From a checkpoint of a small mixture-of-experts model trained on Wikipedia.
Size: 12 layers, 25.5M parameters.
Below are experts of layer 8 (counted from 0) of a mixture-of-experts language model. Rows are named router (the router's row for the expert) and show model dimensions 0-63. Each number is 500 + 50 x the weight over its row's rms, rounded and kept within 0 to 999. Numbers have three digits each.
After each expert's rows: "mostly gets" lists some tokens that are sent to it at least half of the time; "gets" lists some tokens that make up at least twice as much of what it gets as of all text. This comes from a sample of Wikipedia text that the model never trained on. Tokens count by the router's weight.

# expert 74
router:500511494566505560457503586588537425477532536396502492438547557539452555566454436461465534480519449489497491430541472434576547462581569490471526517593585467466558547449574427425527486539386507
mostly gets: "chool ", "ion ", "ment ", "National "
gets: "y ", "e ", "ation ", "a ", "s ", "ity "

# expert 71
router:470481541551538550472565531560488428508540537426558473438565593578478568594458488547497540490451482502517428413473411500591534534494504586437445501520537510347521471528575448416531493515421464
mostly gets: "sk", "olog", "Ser", "amil", "Jul", "om"
gets: "om", "ad", "al", "sk", "olog", "av"

# expert 69
router:498529530548503534418565538579528467437534571438489523453552516547444555514425383425501528484525444438506504495541494500491543453547559514480477575557519455436554541494567501421540478548483477
mostly gets: "This ", "which ", "It ", "that ", "this ", "who "
gets: "the ", "The ", "that ", "which ", "he ", "It "

# expert 65
router:478485519528480471501521521573536459444564503418517544430560529571439607597459415494536541463406398425427532480558485494561531426527541530458536527542530446397563505434517466463573448484490467
mostly gets: "'", "inter", "[", "ig", "?", "]"
gets: "'", "ig", "\"", "(", "at", "inter"

# expert 68
router:510504498554473536446534516504436473483538475444512523488541513547474617544473455477522565496484462446441523528537478499559532497564560513448492518537478471421501536508536498492477468584407459
mostly gets: "has ", "have ", "-", "had "
gets: "-", "'", "the ", "has ", "had ", "and "

# expert 66
router:496536475585556579442598511594485419459583536441483500460539517530354551577459449482483452541514427510508548460520473509530533475567572475535462481503490465408533604435535419538474531502459468
mostly gets: "|---|---|---|---", "|---", "|---|---", "elec", "stric", "opul"
gets: "\n", "|---|---|---|---", " ", "|", "elec", "Par"

# expert 64
router:465501592575448595439539572547563480477555557371557502485513528582438506590417427492496478475539448476535476478577445481534559411505473518482543471524518484416512554509558450472572465435463494
mostly gets: "Com", "com", "Sept", "ex", "Febr", "would "
gets: "| ", "ex", "com", "Com", "p", "t"

# expert 70
router:529569542569540545454503520522573508470524553436520469412482530522346520538407467509521541428461439420447415459543446475536538451533570536483448458539560499351526528527496448401471518521450504
mostly gets: "Al", "Fran", "Can", "Ge", "Au", "G"
gets: "G", "E", "I", "A", "Al", "U"

# expert 67
router:480546509595510593424565543575482472391553541431433535494551532470439549586477395510518578504526490406506513527535479478609498490514543504448506464482487458395513566504547420440474414480524485
mostly gets: "f", "F", "ef"
gets: "f", "F", "p", "ef", "af", "a"

# expert 76
router:497523566536537599473507497556479508401544587448481524471491599551421547585418418473560515506480464461526459475487472487583512425546581520509513501538573483349499542518550442440564461474494436
mostly gets: "P", "T", "comm"
gets: "P", "T", "M", "B", "F", "m"

# expert 78
router:472507526552532545481508597543565453392597552450503495469544519587453590531472497436605492440441474404490482463535437450551514458540544515432441519493486407388550503450582484429496453494465463
mostly gets: "Is", "Jan", "L", "ill", "El", "l"
gets: "L", "l", "m", "ill", "un", "aw"

# expert 75
router:492554537536508549458573559607522437413585567415497503473580463530488600577428419479529553510493439498507531467532489468557478494515519555465512512525549474415473490508558458423621437475420405
mostly gets: "ea", "he", "be"
gets: "a", "e", "o", "it", ")", "be"